From a checkpoint of a small mixture-of-experts model trained on Wikipedia.
Size: 12 layers, width 128, 25.5M parameters.
Experts: 80 experts in each of 6 layers, 2 picks a token, a softmax router.
Training: 509M tokens, 7767 steps.
Below are experts of layer 6 (counted from 0) of a mixture-of-experts language model. Rows are named router (the router's row for the expert), gate (a neuron's input weights, with its number), up (a neuron's input weights, with its number), down (a neuron's output weights, with its number) and show model dimensions 0-127. Each number is 500 + 25 x the weight over its row's rms, rounded and kept within 0 to 999. Numbers have three digits each.
After each expert's rows: a language model's description of what the expert responds to; "comes before" lists some tokens at least twice as common just after its tokens as in all text. This comes from a sample of Wikipedia text that the model never trained on. Tokens count by the router's weight.

# expert 0
router:493522520517520534480544510544496476471553512468508510483509531493479502501454425489509534474505432480517500498519481494516504502515535500468506481506509505473524524488522450493487495492460483492515483513485476523490486496486514530503480464519504485523489465543533527532513466548525513518511498488473540486528477489531519480479517475448513481543524479466498528465491491539463481471473
gate0:508484500476533486491484521485538482492519499487567502501546503509490492513485508473487524524500492524463473484470490488517540482538519497489500504503539538492524466473512474470527479514524525469529520519478516506500452508467454524514472472506468506520504508526527544531478495514503538507422462505509493499492502489500540512531473460447510517531511504432525479528454512473504518499470
up0:517511484526515493499477506481511487498490476487466468477457495520514482489497504569518539483492482472504493510495504485473520450507489500553497486524470463496495531518449537496492489561502533453520528511499557518472570496493530525458554512496496478501523494484469486505505508502533503504515476485563507493492503490528461524488516480503511505492511534557515462509492473488456516501523
down0:526481477560492479448459529529566483530495481483483481532489518528500540472461504486537531498484526505490463499481527500512502513481529551523505541508490475471482515459484527508495495520513505497504486502519488542501522498542504513419491481531441477529516504469517493473518530521509526471493525514499507491525493514495491528515484477497515515482494527510529474536494483490509475475563
It responds to: Plural and verb endings
comes before: "of ", "and ", "in ", "were ", "to ", "are "

# expert 31
router:482534520487503554462514535534501479482530504460514520486516540505464512528456454505514514506486475487497487525522475476510504499511504481483494478502535485450509521503519488470527493491481474477497500516449490532465478490477510517480509463554528492556509436516525505493503472508515475541482478480478522475518462478514526463509539489487515479547508490476505514425516462505485488482492
gate17:457547533489537503535492508527520491511476490466516504511503516524483522535533503496521472488511506495514462552510516507518472496490472519507481542502499524513508460552518505423502452471477467498536475495507488521510482510458518510472546481487510460520523470441525521516524494484490506554468454507479520474493475534511519497537488542534495506503500471507484473470502488499498502525463
up17:447524560481534520505485503507491498494506511463525495485452539501511512543481473453524477480506531488534512540518513480501494510494473472501514533504527501518489472544479520462505482459461486495517456515520501518490468530459534485455546520495484483514518476454510498510501565502477534508508441503459515478510465538508522515533471510531487507494513479479502500471512486482481494515530
down17:500483470466503511510518521474487503468522473491531498485525486517515452481562505466473490482476514516462489498499528496470476495507463518475499479488515512522496523505509511553536473494499521527527529497488467481544529515537516482485499497500422506469479530527533531476460495484519510492564433513483506515468515487530505512452489501521487468546532500509507542517530491520515489531517
It responds to: Final t and s
comes before: "\n", "\n\n", ", ", "==", ". ", "ure"

# expert 25
router:493499537496495537482527517507516494483528540453516501455485536524491526507488457517519499493509482501485496483507460470517484501518499539490504491532499493461526511526517490466495474526450514499525474528490470537448486453483484510470519489519498489550501415480528514506492515535506473510502482463484544487543468516522490485504511470482535448517532487515490541484480465528492469470489
gate0:490483500536475532468488502515503506501494544461514500494487495469513498473481483504496522493530503454447476513474463478501469473514531466460507531493471505503493539469488470499535476491499443478484548478497468541458516529473480483470486542499474454508528484479506492477473513524483452478486522463458480506516492517461462469541453488516517485501490486517528494507461469482496531468488
up0:476514519506444518463467523482504524493506529481519464505484467509490541466498475488475486516527522467497520495479448455497480477491509499444504503494466493508509547467476479513474473503516467508487543450495491544472539521497515487492518520518486456492537490465547518503494510530480466486489466499450487502516491491489468469515471466519525485499516494502515483525501448513453520478557
down0:511502522474530502490484500502504476514508497500548481507565496515503429485489487548494498493505470473488479477486454501469472523530472523498518521478498468502497530490529495531496558528546524500467532514447502453498494514482511464491479526460514508469522510484509456476486495506445525526464547495483506546507502500524517484522493497490508469466493503511533466493489500431533520491492
It responds to: Inner syllables, digit endings
comes before: "ed ", ", ", ". ", ".", "ing ", "e"

# expert 29
router:518521495518537519478561532547487476487493536448504506485533531502483545516462431511502511455505494463527506506495491490523485477515521515475508514528509468484514523503513465463485468515463467511515480533486478536501476452492462544520512476508494478527492445496496515493519467525511498537541501457486501491507464469515499478487514476497491477513523500468464534479509487529477463477511
gate2:483504496512543501441481486527500418485542550511480430500509518501508510474522495504520476524499472522504443506483481530489483473479472497504473486514493501483469494476502493472510528501525496505497526527486487535493477508491550538496509459503543492507493483558552519508511505495494457539522481536510505477508468503536509492515494505495509500535485509528541474498490522513505503451439
up2:487502487505541529474494439536495443495497510533489511488542501504514476492523517535470482500533485503510466530503474518504467498465484516520512491497520499494477497519516490502515587514554476532472518511519499531495492519500490558490477476519514480509484482537498481504499475516440459502492517541521492481468475527511497507505496530481516499540512509487500519532522521570521562477489
down2:493497505462492490475535490499469526529524510496479477520545473507503503455495518511436532484490489513550506513529481508496515508465490519476504461482501532511529462532504447476519516521490499522473492511547504517497501500530521533506488485500505506480504472473442491485511547504497473535520535516526544536503509560467512493489506444528475506502575490474487515539508509505536471498516
It responds to: Word endings before space
comes before: "of ", "was ", "in ", "and ", "is ", "to "

# expert 28
router:513500529514525558471530531547479490471508529467502488478540506509466502537465437495506506480498454472489486470495486488493503474534528517487514501532526493439500519496504456477464472520461476497482474522466500536523505474465518503500497469549522522567504468534499514513476460510517479509501481501501498493495457468506516478501484493473517485505540515460483497464479492530485503465478
gate3:525537539546442490501496490543527515519495493471529484501529531523412507492489451533470502488467530507475515505489499499551516537484493498514477504475549487508502506527548529519497502491481514509517486542478504490523488514502518525475493479503558484511508486524501506516538510513528484499484525499419492503541504511508478464509520509534489477498535548496486475478488486499507465483489
up3:549526502551444538506469468531508522502485489493520497532509515535486505547501455549481480480451521537515493504497509498499519505474475476509505503517549535514506491483487542542468516542517492509520506545469507514497500516528512490482484482453508481531475496491522437513512513530526519520482449500484505493474500494550480498524501474520501472517492528508499462478467475519539469503463
down3:497478525507467501554450481510494510482470520484517485477483485501452541509484483524477493524492527494518469496505457490441511504482497497505504506538501467480479506520514526527471511527504451536469496500474471555488485479510481515529533506498486534492489473472505539500513488489511509443459533520485476476469536476514512487458517465485506492463537492459471481506485511441495555524471
It responds to: Word-final pieces before names
comes before: "| ", "(", "M", "C", "R", "B"

# expert 49
router:499519506528520518491527509538519478486527519447519517475481518501459506530458482475526514460509451478496514476504470475516498463548546497488463504523522519461520515504495480491515470490466471466486478519494477520492481454490508524497505480520508475557524423519492531524472471553519467498508491472479527505514476482530489507483518488500482479508521506485504506466508450527480468474454
gate1:498480517444554523472486459504478496503488488458500477528506536511426530506488499500495518459514480495532476542515494503494484480469468564480510497532505502493484503512512494468501482487480453458493478483537466554520523476528514522503480508543553493514515488498482528516462478492491509498481518475521520475466475444491527486522473497474485482526495511478506507521503445467495538508502
up1:522519486544494521494498533476469518471533517517513501507512471528484468529484504496503488518491502464483522447519495502498512488559505447517442469522533497498504541489487485534473512488481555529499531511432553475498488485469475515462484467531518503502523509537506463490526543528499525514526475509504484508542479514533516498463502483472517507529509499523511491485456477529514469532479
down1:503504499532511497502498514470486490502511473503533522509462564507519483471480453467476505482549470471501526485508491463502463491486541422478467492485468480529516520482534495501495514510483521476554497476483519486455492528500502496488477454506440497520527492498525496477510474523488495535538479526437505521534506519516523550500499505534486534512524500499502511501447509524495454500494
It responds to: Place-word endings, stats
comes before: "–", "\n", ",", ", ", ".", "0 "

# expert 19
router:492501490544505546432513543543507487478534539442501503482501539538470496500466468485531490507466474467489503502520471497519535469526500496484468489518508501473500515506515479489484469511490494476521483518465479536477494480488524530494504478506516515533546429510506537541486466521534500535470472508473513515522466449521476471513489494476504494512526506489507506459503463524485482472481
gate2:507483518503483544486461524511551486479482499504476464473517495483467508508475469469489501488524489461519473487500487512532505481510485527515514486500502533486519507531529501486506460537483502506462480530503477498434486500520517508529453498488529504487516497465485499470472472473526503482493515420576467453533487517511493472469510474476507543472501517481442510482497517529512504468538
up2:450479469502479561491498513509496452466473510500526501462517490470467478495488475534476492475509488505535495501481526535513493475510480479503521515468451540486475536542526476496509515499483490454507487532517517477496470523492483505485483489519527469501511510458466488508440488487459520443484503466534474473530493499503448514502505507501489542474489506498451520568508518513530487479520
down2:477509517470468512488456498433497504477481511492478505494508536519504495507487511491477515492480462497503483513478503525535477457474481480483479498544486552482543487515473484483514513494483513494509506494508505489492528456495560496520474539537487498502535437484489500469492525484437481526459509456499507526526490497471499426515507476490544490474484501489519524513544503459530491515549
It responds to: Table numbers and pipes
comes before: "| ", "(", "and ", "0 ", "in ", "– "

# expert 43
router:492504497532483554459507521531512479488505532479485490471525549511445507527475477497522511462480464468525494499490467487514497496514549511487516465545505495476538538491502480490499485526487470457523489536468485509498475481476477514472509469525510500540527465514487517537486471504537497533528492453459525490497441443514500467482513512499493471509501498465468503497494469544500481467471
gate0:465497469513461526464494488519533471494500538513497534474512508504440467545477505500503508470497531490542495509520484481537508499482502507523526541474502516491529457478442465509506552485525469500507452481469474503498501517486494513447514498525514501486520495480522498503487448508464495515560491501434522467502480496510520528521509550536509493474495514501493486506509441530478501473485
up0:458486518487504483490490526509479501494504457493514483568505503516461527500496492490485474524498469514498512499491463519488490461505463478533498495486534546499486543499491535488488493481516482517545505485451467486513528517500493488476520526502503465501531499450420516527461515505523499487494464502505472482513477493506458531485528510519423495450482521514484516482455548463488504471514
down0:536503442502499493464545449477469481509506511502565499512503487474519549504534503483509522489497507498525531538461514515482474499544542515513503556491481504509487535470506523494493533513486514550546498520518544455524517469526504462499474477515502505479463500498518495512478452529517504491503479478509557530500490506541528481526477547490512458505478506518508519492535493487510486489471
It responds to: Sentence-ending periods
comes before: "The ", "He ", "In ", "S", "It ", "H"

# expert 23
router:496517505514515563454516493520515442493518519443513483464532512521457517517460464497513499457492466481521495479499468485524507466512518521472492501528535501462529510491499458499483507493495501471532488508464506515497503483478509551492496477536503497512522472528503519527492447551532472537520481459497537518538464465501508489482527491511512506522534474468508525472479474542487478470492
gate2:487546494557475484531506495507515482477502518480539509453522537532496548524441481459503497502557492481470548498513480504490479500519526539497478485516513514490532514545495462518504520521466510500448507542489514499495512518509508481497504482513529487520558492498552487501483504498486471487513491475517462487479488525488552468486472552496530486496529525515459528502508508560503506482497
up2:473545533533501554514539498552509512511498519474516505473515518502486525491458480477487480518548511467477553489491495535501478516520487518487502467507524510490498502545479481513468526532501507511484526551508516509489485496483531499495508469516509513532539508492555467531499500473535519485479497511492472513468475519464489451488436521493497487539504524516430521518493472472512519458474
down2:509492510460482453514513519507534453465515503548482507494496529538459541513523492451468532464550506531501512487476498512485486505493522506468486498470548542485485537498481478502471508488472513481479497498506484505481512526484530506535540511499486561483526534508524491502482492474485496514434479525496492518480494490524498492508475442516458477504544506541538491473469472479461503497482
It responds to: Line and sentence breaks
comes before: "| ", "The ", "In ", "- ", "==", "==="

# expert 34
router:504494474527509513489535528534501473490532530458481517476520517496481509505475445483528508481486458457509506514486488478510536477513546510485481484543533513433530527514517465465491452501479487470499493522458495524484492476496506528484488490525533473559492440533501524512507483546536521519522490473481518504520474491517524492489546488486527470514508477481494531453494468509480504475466
gate0:518493565532519475494515554532517505511543556492488501443533488498491514494501466515497486516519512529511528472525504509511514466487476473446487536508520501469505520451518492487488520499493511506531465513438444518478506492476502509498468484480520481497494494520482520503538497502548515543528525452491520506489488484488476490532542532521481546494460517479458527498528539493513500503501
up0:514477561549512478511506493528530506522561545508479522476504466516508514471471479494476492474473522510539542476529481506498502436476482526478519526509509484471514493489500489473493525487488494494515477525431441514505451513465489511520479485501524491520477501533510518502507481498540526546521505469477530546446489501489490502481502521532495526489457478478474519513528521476528504502494
down0:506507504495487480511470514525515478503496518504492522488522498417486503476502520438478542505486515450536499448494514526452512489579501493458459478494494529489486498472511495473492525524480522505493490477501454461510509485563523499534476469484480479530496558468546510498504506461503494493505481470472471508505519519528520495475457492503498485488537481480510497495506492511472483492541
It responds to: Career and century pieces
comes before: "er ", "er", "|", "ur", "201", "re "

# expert 22
router:469490515525526508480523502535524446482545559465506508479509502528484491544475471510527533486473442486497518461511492455516518489516526504496497469527516485458525548480518479476490505508462469467514520511491492509471483485492509531486456491504518494560529450505509526496497511506526479528499483503496515486523477463470507504475523477486515479501538492465478550457483493548486486457501
gate0:493467466538511503522418536527510475478497489499462489492531479452501503495498470525495529521511490480521518469558482537487515454510524526469462494501477472493510561518508506480470500550470469499519486548510493530508465529528521527463493487497514479512524486500526517513507509497496505528542514481525537516487507519455520533514479521485523485495555516517477477529508487527511517512539
up0:511528498480507523518503504512458476563481510484528491506467501567502473484484502489508495503525468532545502506490487468499498471493504464509495461502548529493504448510488501466516500497486562502498475469500509505553511454488499480529523451491499497523519508522475513549518520488441540517457464506493505527473503493485486520527525503516509567516551504486499491471469517481471492481474
down0:515471522457538522486494478521522514484530527448553486506507479479496453513516473524465482511506502505505521486477533487482465524488504459443533530482479479527483503478511510520555511538498469543473513496529488506485503511484484552513499520547527505511486445476508529481537456463485536512491489491473491483508470468477478552500481526468476486523490506499509486505487505515534462538518
It responds to: Noun-suffix pieces
comes before: "s ", ", ", "y ", "s", "y", "er "